Weights of a small mixture-of-experts language model, trained from scratch on English Wikipedia: 5907 steps.
Below are experts of layer 2 (counted from 0) of a mixture-of-experts language model. Rows are named router (the router's row for the expert) and show model dimensions 0-79. Each number is 500 + 25 x the weight over its row's rms, rounded and kept within 0 to 999. Numbers have three digits each.
After each expert's rows: "raises" lists some tokens whose logits its average output raises strongly, later layers aside. This comes from a sample of Wikipedia text that the model never trained on.

# expert 240
router:516542518498543480511484512495518509481491500533528472486502490506519549455517501517471508485536539468506483541496509487536481474497542502528526493532484525460504491476553481507485533530511490506458463468515493526486520501489477513478526492
raises: "and ", "with ", "settl"

# expert 83
router:526535522509529516452472550471486512480460529477490456469518459471500520488502495542527513490512514521489493488537484490528517492489525531474540489443502502515507478473451488522517516511508476524486502502460457489461502514456503497511517560
raises: "to ", "it ", "there ", "only ", "itself ", "them "

# expert 111
router:466479504488485490546522535450508480525473512484533462525480469534507486522515530484498525445512512493535488468488543508526490472460495513477480508519505514487480501460497530481546555539505475507521491471531479499499512528487531467507486520
raises: "actress", "performance", "manag", "coach", "actress "

# expert 207
router:489485517466508449454490485481509456486489471500521484511506508498517533529470527505524477457517529516483493479516527465493538472470491517482494514517469475513519492508492500501491494477494504512502487551486531480548529540519488531492477512
raises: "ived ", "burgh ", "campaign "

# expert 64
router:526515522521503477521496546514507471450480497503485471504560520528462498499486505521510499493490519483515499522513492500460509470492483531497500479507473469499460499476512497534493470521513537491472475459468507467492494474468451516557518488
raises: "tain ", "castle ", "von ", "See "

# expert 98
router:511490501488458531490521471475454510534531508501516484542522518493553465472492446505475511533519518515503475443527513473492486532503513525521471458506520507488540498478463520495451470461484512534535495508518526467485497501536450510491509480
raises: "was ", "and ", "to ", "(", "or ", "series"

# expert 116
router:489512504503520501523479507468509458515479523485448492547475520541472542537468520464513513478525493474507505498500456496505455495485532524472521489479492502466486475505475536507545515461468510490448492460477495467490544518451525531469479518
raises: "ble", "bles ", "bles", "dre"

# expert 237
router:523497489505531468498486468505478536466513501503522519512520528469498495540503511532507504521517503467517529528494527481478516471476530505516506472529532531544533477493469503492485536521482486501483478509514491481493492494477506567538514470
raises: "than ", "them ", "more", "they "

# expert 19
router:494498486504499523492513482466462468514509499502556489476483498534451484490438523507463478515483462496493517463508520471462527490550460500480520511503466519508484522498484539540468499531490497527533495494482451453518505525526516503468510523
raises: "ine", "ad", "ide", "ath", "all"

# expert 139
router:473486486510503509508498538475540527477501525536562491488466519511509521481534497521480491509458505487560488472513471484508499495461440539446541493493509469464481496499506541513536500502491506548501475508500499474465455487506528483505466491
raises: "night", "run", "rat", "ović "

# expert 220
router:503544504469530505481469522473481474521501518529526470494539514467527502513489525503482526532544490515513491493481516467463533506482471530541524526481492538543505468479482510461507450469470528518547524543471514472509503465484541499559534469
raises: "earli", "few ", "several "

# expert 39
router:454502481502493514492506492519534471537480492487470490509506509488494513550521511478512457462492525522500489482521495522494532490500508464516529503485500500500525471537471562479450527512503492464467519532493482489482479488494520533486487503
raises: "art ", "Council ", "Art "

# expert 120
router:494469497457519538529550508505499503495488461510469488512518485516497510502486530502546501492491467508487515523461531519541508533487491524506525519514466495519454499494563498548515541491532470529498515519480487488500537490449504507520514476
raises: "try ", "Biography", "shire", "ter "

# expert 232
router:493475492481465493474480501541502512472502504506466507542509498484499498501452447528525496484546481478495533501486536472504510507477506467458505544490467452528516516508452516493456495482477450515486463533489511464498549507474510501458475519
raises: "ization ", "ized ", "broadcast ", ")===", "ials "

# expert 94
router:563543505528486515509499463511530499512484502520463465516537542507529502515508533510439521555469534497505495493526515493478480541525498509510473502520494543454532495513498534484481511517506469520490490485516478532501501490495488505478531490
raises: "(", "and ", "MP"

# expert 90
router:496504477494518442529539499505492467510577523482495553495489523516489499521477511495500496483497511543527486504503553516507505519474527484512535467473503517518438491486548529530515483469467484521484493512474451524476500501443545498543498501
raises: "her ", "success ", "his "

# expert 133
router:481516480544476476484508526502537494459513511490505503507533533547446490534524486519500498478504482489466499531483463510490512505501485502494477509534488504528520510485526509514523523479473489534528473481546520495538482531461517467533465519
raises: "times ", "times", "ola ", "ak ", "aka", "active"

# expert 128
router:499529526538500487489508510460507497528481520472554509449519505505458530497509482527479512524503507512547509477509554513528507503507474519493475482526488437477564500497501557521498532549488500498484506522511503505498502517523489480503478528
raises: "ator ", "eing ", "ette "

# expert 163
router:491532488519461520526517506507472532485534534511459459450470464495528473478512521514470453506461492489521502525509525518495512542468476495492536473466509482531525498549500467492496464446500491488451451503502507486491501475530521500491498547
raises: "ence", "ed ", "enc", "ees", "ers", "era"

# expert 196
router:471504488511523503533494511534521461466544493493492493452521524512450534458514520499486488553474491524485509493515529472515486463500472524507527515502501475467491482465506520544488495454521483497475469500479449481471468524452497456505510474
raises: "ović ", "son ", "debut "

# expert 197
router:479537497541494454546494504516508512465475455509481492493528458495517513537505472530499518479524532488507461470513460500507516490496467522516503543548507464482493518470538521517517481490485497486452488487539469513484466463492500517496469499
raises: "tory ", "ection ", "estimated ", "frequently ", "however", "ease "

# expert 132
router:545543502533494506475511520487499530497474512522482463481439459482529480476472493509480512500478498532464480514529510474531487546507453529534521479453511511494533491465498523504527528484503451500449514482493481529486494491461512489491509556
raises: "was ", "finish ", "were ", "only ", "her ", "broke "

# expert 250
router:476489464523498455523464512475541510497500537488464474479537521517516504543533438476477474485483534513500484512520477483485527473469520458539488475508466512505498481492482512526484494502482528512476496476548476509508513509519531483506502501
raises: "whom ", "escap", "movement"

# expert 222
router:532514482516488479467497527539511511485502521554511516535479522528520533472508529512526504504515540532513545500521515520479503513536472524463489469488475511536511476497522519552480469514552489531494514508467521477521498504495533534505472471
raises: "served ", "serve ", "ography ", "account ", "appears ", "ography"

# expert 226
router:451481462512513453501469466501484461482517505513515481505515537530456544532542538525520528521491493473499522462496492525494513501477448545450514512526509538506524455504529501517510557506515493516524464498529508455461527481501508523543494468
raises: "than ", "Binomial ", "Army", "Navy"

# expert 126
router:481540472525535486520540471482530472534499477479469477530498526539528538530477526504527501489520490468504523541550493486468530496476471500489502458535453524493514497488445512519466511510451471480550547537479509491489532509537494535497472504
raises: "ri", "rie ", "ri ", "ria", "ria ", "rian "

# expert 76
router:536494515483524547502489497494503520472507488514462504493533467482530497495535480505509485490510518508513474526497512468527497482482532480502529472530503513494508513552532486512500450498560467506500492511501480475471511507469503489528466480
raises: "==", "her ", "The "

# expert 11
router:525540463511474501468495530530485535465469506524484497530483510502496485522460450469475497454499509480483525515483504512450529468497503488527483536530479475514487512501529463465465518542517503502501499555491476492498520499509498463489499489
raises: "accoun", "say ", "Press"

# expert 143
router:517500479494520478466499489486549533538500514525495477523463530488499509536491451481473542530544513484469496496495492488499492523490558536527499494506512525506544458503469464476487527496498470495530535521560515536475539521488515472514548484
raises: "187", "191", "189", "195", "186", "175"

# expert 52
router:483513496547467484516524534470490479466517490477456510493506534544487466547521462524497479467512520516484484517479466520513514515548502463531497495508491491508499488529502541503468463472467503469487543460540496464501517490468478489492481499
raises: "ies ", "Their ", "ians ", "Species ", "success ", "ium "

# expert 82
router:477518514486530502485507460543504465447506485539490462502511537506506498534470507497523529479533507492485514521506511489497481458480504507488489498540513505527534522489533468537485458503495494493492512519483498497467445449485480451516521492
raises: "studies ", "published ", "Islamic "

# expert 26
router:526503525499486494497489509514536482494538506514468503466519488493489512500503475525475519452510522515549478466489534457527490529460493451511491491541481529480540526521478485508521480469450496504503483517527473517477501477460494522479533480
raises: "respectively", "Russia", "Sweden", "Poland", "since ", "ž"

# expert 211
router:503521509534540512518487506516506475473485510514507487467501485523488504452461552498548491453472473550542487514482543478493473443460508490471528476489479510462496519496527537533509504451538477506518482522514482489511530545463484483476525493
raises: "(", "D", "Y", "W", "1"

# expert 5
router:470518497480514513507520516483502485532471534487502497509536481506513525532490517458525519489481471470439530507511506506455505526468458489496511451541525478494550479494457478519507510492473500456499495454507468497476470461508500548493496480
raises: "or", "ories ", "ables "

# expert 34
router:516471508493495498507535476495455527493495508463516465532517524533554488475512457483492512534468501496522471488488501551502489517501516524521473490477516529447508473500469552474499502471488514534470480510522531474516497526534463507535506528
raises: "and ", "was ", "had ", "has ", "is ", "("

# expert 14
router:501529493491463500539461528504499495482493539525522478519507493512483516517497520480549482484464460517449518513472492539481546488478455544498499474483471490546493485532501467530550486519510504550460494539461504460489499478503489556492469514
raises: "0", "6", "4", "5", "3", "7"

# expert 208
router:499491498524497486534503556492473459471513489480471533498519522546473485559532456515481486499517527509485515471514489534495517503491506439532472470529491481482505508519516523513494493452508498485467557456544507486493492519465494461510481536
raises: "they ", "meeting ", "when ", "she ", "students "

# expert 233
router:510506492487518472509447531509492451494458514533510507512530476497538515496491535493500531488528467510525532493550493485461527536528503485487522506543523460510550511515498456545455510513462476485476510492473474459477529459525474518518482553
raises: ": ", "room", "ington "

# expert 134
router:534513472486459512506534524483487494502500497490562478530465497526479503503500511515512451503471485492528516490458487517494544487504457498524513511464520489440470470498532528478497490462501481459502479526468493530509549467530453528493483514
raises: "place", "ment", "own", "ment ", "ography"

# expert 77
router:479511493531476500505502535463503514476507497485489517478500488535466480561542484505478465471510549533510474500522504511502500503534510445530463458539472509485501494502483522510531464469509499516485515487536479464508496501461481511507480491
raises: "player ", "seat ", "shot "

# expert 192
router:525504488465529501511506475505527514553459511504497493486486477476483536459523545517512492531513497489499536495472514485539495529477515503459528458475484512515490498511483492549499454525508503522486528523523508517489459508513532471493526546
raises: "the ", "her ", "him ", "them ", "his ", "their "

# expert 247
router:485533485490500459510476474538493504457482510510514532543515504491512509520516505455502529502519493511478553500493524498499538489486448468489485529483472467499487472546512496500426528504439470530534494516499470443531529548546507519481483518
raises: "ailed ", "Pos ", "Of "

# expert 146
router:524512494525476492504523492499517455472525505490459551468548535538433466501514499534508483530537474512504475493506489541496495522490507456491506481529491505490476482507514509514501454476513501478503514463555481495517477493498509475475476507
raises: "Census ", "Language", "About "

# expert 243
router:501495523539486519519527463521519494468521545492455465539508521504505505506476489504524519486482520468490488517470510509507466502499489507490536474497527494532516491483471539511492508490492561484516492475507515538482542495486447488523490527
raises: "Film ", "Ukrainian ", "Korean ", "Polish ", "German ", "European "

# expert 4
router:517495497525479480503539529476510483463508507493486519535547521554475462537535466502489450505487518518518513477503510506518514482509496487511478495526466514469471462505533545519507498435489516485507521452551466467522504508492491462500505489
raises: "worth ", "well ", "com ", "man "

# expert 108
router:510473473475536498520495505500499510504523509553499460494535508531473533502510489450518540484459465506544508498464483522521495520557521492462487484525471497476492518493465527507467531464507504482530497523459499459492490495496517488485452499
raises: "fied ", "ans ", "fication ", "iversary ", "protest"

# expert 170
router:499528491489486498520543512470510433549498517503473499500525529552517495504490501520530462495516503524515558531521526487527478496492458525507501477470501507493541500511498518514513502470542486514486516501532483471479544479474539497511453479
raises: "tions", "fied ", "tions ", "ures ", "Tournament ", "tional "

# expert 135
router:478541509554539518489479469537568480523506509475516481529514521518481515540459514502535484495533527471473500514477473483477543524494462532506499519483515526534461456537487497528529522534506503545491502513486478537498473474501472507529468534
raises: "respectively", "members", "ican ", "Lithu"

# expert 129
router:477542482516495517536486533503532535538441471526517505525513491495494490481521527467469483500500524455457491475487489493474537504491500508476524457517493481512547466473505488552521508542497485518494514535539501485513525520547486500493489455
raises: "its ", "its", "mi "

# expert 179
router:466501489477513487491493513505524499480548487500495514476530492547433498533513472548500450488530505531512501519520494513505539481465511470486475496484504513475503473493495496548497504502515514493466502485490465481476526517499475461535493544
raises: "pay ", "experience ", "access ", "vote "

# expert 87
router:514495535457476470479513473500475545464487511510451490545438516496495521551498515488484526467481490456486505518498503502497489487477523446525535541517447486475515500509457467517471528495489486486540486532480495506530551526509482512508498534
raises: ": ", "–", "-", "ese ", ":", "; "

# expert 10
router:506504470504498485510511567463542459458500530483487485480518490550446454521542482498495515485485538513504501520489498525501513497502492445548519482507473459502495476485520505496524520471516491488463506455544503483519502487491477461510463511
raises: "own", "star", "host"

# expert 17
router:515497474527482528534519533511486490537455529533511501463495529541479525523501520484512496471507506488479519511456471488489500507531500498523483522500495518511538465474498511486483517489479498550467527535515485458505525523530487517471521518
raises: "ment ", "ed", "ians ", "ians"

# expert 117
router:493488493516475495469500536498502457523521544485475505518495544543452520537505517512484458511538495502478493482515490488497466523545481491526543523541521487475503454501533537528517527535526525493517521521516480462492545541498471487502469530
raises: "ale ", "Population ", "Government", "Goals ", "ales "

# expert 3
router:526526512522556481500450502495545528474466510517496500497480503516522502499482450458502494531497492485487471487501516555477541488495485514529483490532530524512490459504505468479527459541459462506507480490509499527478556497514451483495528483
raises: "centur", "respectively", "Toky", "Location"

# expert 54
router:477485510482511540498486543497497447523467460529526481478494521493457490508507468484473462525508508456486526494453523508543532478517525525487532491517454536528558509473491545517526526490487490500531494475488514474505499537515473507504511480
raises: "ence ", "ence", "es", "\""

# expert 103
router:473482490514489494520526520494502485501531477485444490490533508551435462529533475522509462433536512521478472493508518493494501512524487499530472477473496507491515472526506491541523467479512557478496498470509513488495469475454515478518450493
raises: "means ", "time", "style"

# expert 53
router:534562467474465533541529530459482496485469496473494474529478470524502510475486497499542468520514509496491520532469502480505525505515486482479537523478532491469479454496559506490480476488477499472484490539533496502494532465524478505490466524
raises: "place ", "\n  ", "lie ", "fall ", "\n    ", "rely "

# expert 154
router:494557496514501470492520524447514459494535541505490491482520532498454479546495470494491479546554494507479476523477445507533484487491502486458495484494511502521495507537500484520528537518487522498523467517517528527504554518492504521516489455
raises: "deal ", "man ", "vote ", "sey "

# expert 43
router:478528457491476485526521523478497515443477503469507529517490498528509493526519526483485497483495523495486551524473495520459526527498499474468502495482500461495517440510489510525506527545502491507510465542505457491514486471507514499476474533
raises: "ingly ", "eing ", "listed ", "ek ", "DST", "boat "

# expert 168
router:463523514522503470484479508441518478473466524468550496460533516503487517521472524521477444527487501487528491513495543502482505499505481478468524483467492480484453473508483498554480536516528536486524526525452496479486528501499444530508453501
raises: "ely", "ero", "time"

# expert 68
router:473470479467533529507497518479478519486478502528503471517493500509484520568536551519530500542492505481470501504476481468455502453502475508480491464504458498532549491516511505489520483486531509501481473553472532443462524535490468472494476505
raises: "teen ", "teen", "night"

# expert 144
router:504517522547455489518523515507524451488487516497482537531516518501466499548525477503501478455516522519525471483524501498523530493477526429524511474543468480491512512503507503474515481468463561493513514480564488481508472498480481499502437514
raises: "respectively", "months", "though ", "months ", "death", "status"

# expert 30
router:485528480509452488513516513484475446456505489480463488520539500518491483534531461474501457478512504492483498477491531497508502509494467463487526487483498508496518499500509530544510481465507467508534496481562519498473486511489494500480460512
raises: "erous ", "son ", "than ", "daughter ", "ite ", "ung "

# expert 130
router:509493459520439506466503496460480487522486506485505467548496481501437499484468521502510548511494519484486518488481489493497475479554495530438515472496456523497504519500502481473495533492492479483504496521475480450452484531499524539485515505
raises: "Street", "Street ", "mit "

# expert 234
router:499503465529532511469462532512508490487520506510536540458486536501454471488514466472513461539490488489498476549492515541475496514487502504504475473506465511478488492492497561512502505475523480493482529454500457471479487508486504506472476543
raises: "than ", "|", "tis", "tions", "til", "ty "

# expert 70
router:506549499540492488510506511508541469478450513465495486498504463555485502530464460462557525533518503471493483508506480513495538528527509502478519526495536479498473518508519474516497544515548506535538513516545539496465519507528473533482473489
raises: "000", "xim", "hic"

# expert 121
router:483537509550466486517480511510480464490500508495469527455543519522430505556505519536490503522514562531520479491527496526528511470516471465504498476529481487459497522490538464536513518497532525501523481471485492488476509482469519476487467503
raises: "erson", "ile ", "atic"

# expert 0
router:456509492531487478506532539487534440464517521500545516491511506512487534542549519494517447496512492525506525493518521503489465474502495517474504456495471525525530486523465530513506539489492506496505464470524479480481510486454450502501455490
raises: "==== ", "=== ", "Written "

# expert 91
router:464509524506477495484532496482536482510505500541503487491493523526483523530501470541494495513463530509461541483455470522497523446485512475517480482476508524478456521541527544517518530474509487481500539496466468479548487495490528479491480480
raises: "→ ", "})", ")==="

# expert 124
router:499512501521526524514506556492513503487474471519484465485526519489489507516507460473497517460491502475518501525515463518536518494474498500504488492516487484484467527500511512508523523514463460520488495452559469477476543471505461454506500537
raises: "| ", "j ", "med "

# expert 255
router:516480542515486529487481525485522526474483521503508475546483502550503501541470471528498508507486526488493535523486539507476525467471449522507472473501448481505491529514462566528529472499482496508486546508504506487524515480527466458508475539
raises: "', ", ",", ".", "acre ", "°", "mm "

# expert 131
router:510502481516442460525525539460505419515510520535499526500513485496495508500472506490526495526466466515514497519527553481489521486494493512478499499468460523513509464496489523485493524490485467513503449490494458491508517483501517512467499516
raises: "%) ", "Gls", "}{", "DST", "Location", "Years"

# expert 93
router:489480530466509494525504514507451498529546485499518518489460520473518509457490522521507500544449474514526506509522506446513497484507488500466502488505526540498505506466465493462505475489498464492502493497515454492505477521470504477519509541
raises: "husband ", "the ", "hus", "her ", "depic"

# expert 84
router:510506497517500473535525487509509487495479491488543516469530491537471529493487530500536494511542489526462517550456477505478534489484479532482488490480519490542504440502552495510522517479526534522512469493532530451480520504478529528525482494
raises: "Order", "status", "ues ", "attention "

# expert 1
router:489478515483509504538507483549458473497488491519499463453530512526487461507523494525519517506514495470499513486461480524514541478495474518494512485534508541514514486533523458492484499521489526544538526496516473482486443469471502517512489512
raises: "entary ", "ent", "Minister ", "Majority ", "ents"

# expert 176
router:519488486539491520453477504495500533544500528486525480509491464496513488461482503494482494516502503511559537517470516492497487543498472528446497449467506477544449500540498497523527526480527482515472486523484496467543498482483492532503474512
raises: "book ", "eline ", "Political "

# expert 189
router:493510484546468539485473514503470503507460536537499489470530531478508482535533542508515500497486530463481496474466452488543520483501508504526472526470497486496517498482547459536518488522562505494467476498510523464503522496477510512519475475
raises: "ished", "isher", "ished ", "ived ", "ishing ", "ish"

# expert 239
router:490502460517503472510489534539495495516488530462444483503509528522484523541507516480525475520550498512500520520498479489490532471484466519505539471509446523505494487522518463497464532487550477456500504506526548454472528485532494521480460502
raises: "den ", "terms ", "den", "lar", "market ", "ron "

# expert 48
router:459506501496496549538470470480475507491461523486513504528522501515450523548551514539542505531492490463471496507455458475516515483508513518493544457506488472508536468514534508510505517465520492487480451517464512474471483510487530548521480526
raises: "week", "po", "pool ", "day"

# expert 15
router:463527505520477499517520515484486483479516498498440489487501521519444521496486481525542501513540515547536492491476489530545484497539493480531482466528521495496501497521499552506491501517516547508518502490505540479475504481489496535520492513
raises: "respectively", "etc", "they ", "session"

# expert 123
router:541479456503535496508503517509519513521478458466501501489515488483515474490537509483474533504478528501503478497516516445526518522490505484544498451472519502502475486509512465471520504517528485514489495544474531508498509492465503453540519538
raises: "– ", "by ", "single ", "for "

# expert 12
router:516523547502471492498479468505511476497513519490451494499505508492529476543475490513469548503522504511458467529518514495503484523474515517449455507486522505465504479454475482464460474511518496481526472482496472510491512475463478540544527534
raises: "her ", "va", "his "

# expert 23
router:470530486494513536524486501475531487503478452517525509492533491500501502536520481501490486477503486460444514511532512524470532491481503520492515486540520484465547511526465508512503540516487469490482557476495494465478499528555480537501451473
raises: "family", "community", "family "

# expert 8
router:492523506498502493500500513527546461486492499526524498477525474508482541501558510514489508529471523547514460460474519485527508519515512531510458522511481522477526513490482502547526488476471489498458537451500460471463500478498461505476468485
raises: "Its ", "ched ", "Yugoslav"

# expert 89
router:465500500500482479543496550513451474500506536477520501536501526506537479488476487526509514482479499493513527502541474460518468498510459463494523536487469479486470519521484517501466535518527470510475471520442500497523512544544508490523487536
raises: "side", "side ", "?", "\n", ".", "? "

# expert 67
router:446510456497492505465455512532509480479495502507515483517517477500498522515506491519490507511522466473513481458486473522471465450501480521498486461522511515477497467498478516517494549515524520531534499521477513468479530524509495514543501492
raises: "use ", "condi", "cep"

# expert 188
router:545518475461503508523502539484491528491493497483475559507490549500519527539465480495526516507482453467468536507489514502479502470485505501481458497467470506540494498527505515506511474501529501514456445538456487498520475477469511497532520509
raises: "°", ",", "km ", "th ", "kg "

# expert 217
router:531546465506487470495507480485548500481512495477494518507546518526516488521513510516490502519521494476451500494480511500465492504504521456480505486528488475491441491490491476495554478512525510479497527463474483523476502471506460456541499523
raises: "public", "its ", "aceae", "=="

# expert 251
router:502514472481514479502505496485489545502479486475523513540510538503492506503500511461516471507535512502463516515477451523473525521471522521508437486490491513491522506465512467510491465544472494546551493520498512469527509550497524514476482532
raises: "Notable ", "Written ", "Relig", "Historical ", "Music", "Transl"

# expert 22
router:483521515495492476503504525458496494520510524488488466530505459510453523538501500493530528487529517478512512525471520552494471512482493464513474512470514497475526466498571529499521468455453528524478537487553515511499515472501486492519455520
raises: "abor", "aw", "."

# expert 122
router:476479478486505531488507523508488489506530518492501495490526500485481486528508516545479468526473512497530502517523480462534472524517463507476484490452518529481490497526484468501477538463555492501511462513509477479479515530504494493515488545
raises: "ory", "ased ", "ano", "ano ", "ey"

# expert 119
router:477508477525472454510492495494472507498481506498511472544488530464501487554522511474506522509521500460461528513466509499491544460505460522488456531515497474501520459541504488491486496518457485533522509534522547466519552549495502503490499503
raises: "ness ", "ds ", "ness", ","

# expert 81
router:490499473511501511476465486512483497454469496483451467484487519488448524541516458503514519500495506539509480547475457563534538512513483515474526485542506507475503477527507473483524477521492492504478478487513532481486547487519497501497496512
raises: "called ", "described ", "particularly "

# expert 158
router:521532512526481464488500522493507523516449485488458479523507471517495508527550480524491489513550531517459494529476495544499509498501490484495505465510474481474522468454566486465517485487477481501537493505543458484474491509497476540478500546
raises: "never ", "no ", "even ", "ever "

# expert 156
router:506521463513487481497473484519461475507488525510501470487495452503534496495482489509542545475481482461474550532474488486515491486519471475489500528490512479547525515515514469479497535524522477527474468502520498472546517521537454523480520494
raises: "\n", "books ", "about "

# expert 101
router:474487508497482463534565495505530471476561487518493511493532501540491496508514517491509456529478462478468468498462496491512501474498458514500496531527489471470462516464493468495498473505529497489462496462519500489499481475460529528468531506
raises: "Singh ", "him ", "himself ", "help ", "focus ", "support "

# expert 102
router:503508480520476492486499526516517536489472468505441487527550535488475465524489512559533505533474525494527461502488469500523531470531533531524532491494474469508507493508487473515510541495543514515474472491494479471478497487481468472502473493
raises: "ia ", "ian ", "ia", "ion ", "ian", "ior"

# expert 167
router:505473494466476486503518479538464533522518496481464492507522537470519454478552538522516500481530468502511494524475472456499498506488539480547529494489469511493523483496529468514473494539524526488521495447507471506485528499482510481503454542
raises: "Kong ", "Music", "Other "

# expert 25
router:525493503494487496508453497491464495497468515500558479494501490518544524503527506481496525512473481498492517491494505544490524491460488531519480479479494503504495487519478493548486497495496524521469488534478528474482513487478468547518495495
raises: "0", "6", "4", "7", "5", "9"

# expert 85
router:525494524480521515521527517519471506487499474512541508500492488436510504441520523525524539505464537478477492497486466468519493506488512508481541499479528534540533503484498466485489539526532496509478498517504523537503542477525469513523500510
raises: "(", "| ", "and ", "of "

# expert 236
router:493515499523515480520510528535481479507534474486453534477476493507512471511464488489504484526510486529527493521500523493481471520509471467496550473489495520527502514508509501538461528487519468484515500476501452484478472513510500449491451531
raises: "eing ", "ading ", "ating", "j", "ep", "ch"

# expert 21
router:517476534490519484538498491498505469489539460497490496488481478478502502469450516512538508537478471503551485480515494473486462488493512473483535525476518481473481535469499454474490521505554504494469459473478471547495525496522523514515519507
raises: "| ", "0 ", "|", "6 ", "800 ", "11"

# expert 100
router:486511492488476455514544490502528489468527509539462549513550501551476487518480522505552459474483504505493476516459490486483524482506461522476509501536475472487486493471510515510513462501539478464488522465506517485469536493483511536527534489
raises: "others ", "another ", "sell "

# expert 253
router:493494471500482487500522522482519520515490506481521501533492497527480465542479470500496515458489496502466459516526554506504479533490487502506526475519495468505547483480514522470521510499499490513517473496468500504490437476474462497504474528
raises: "period ", "points ", " "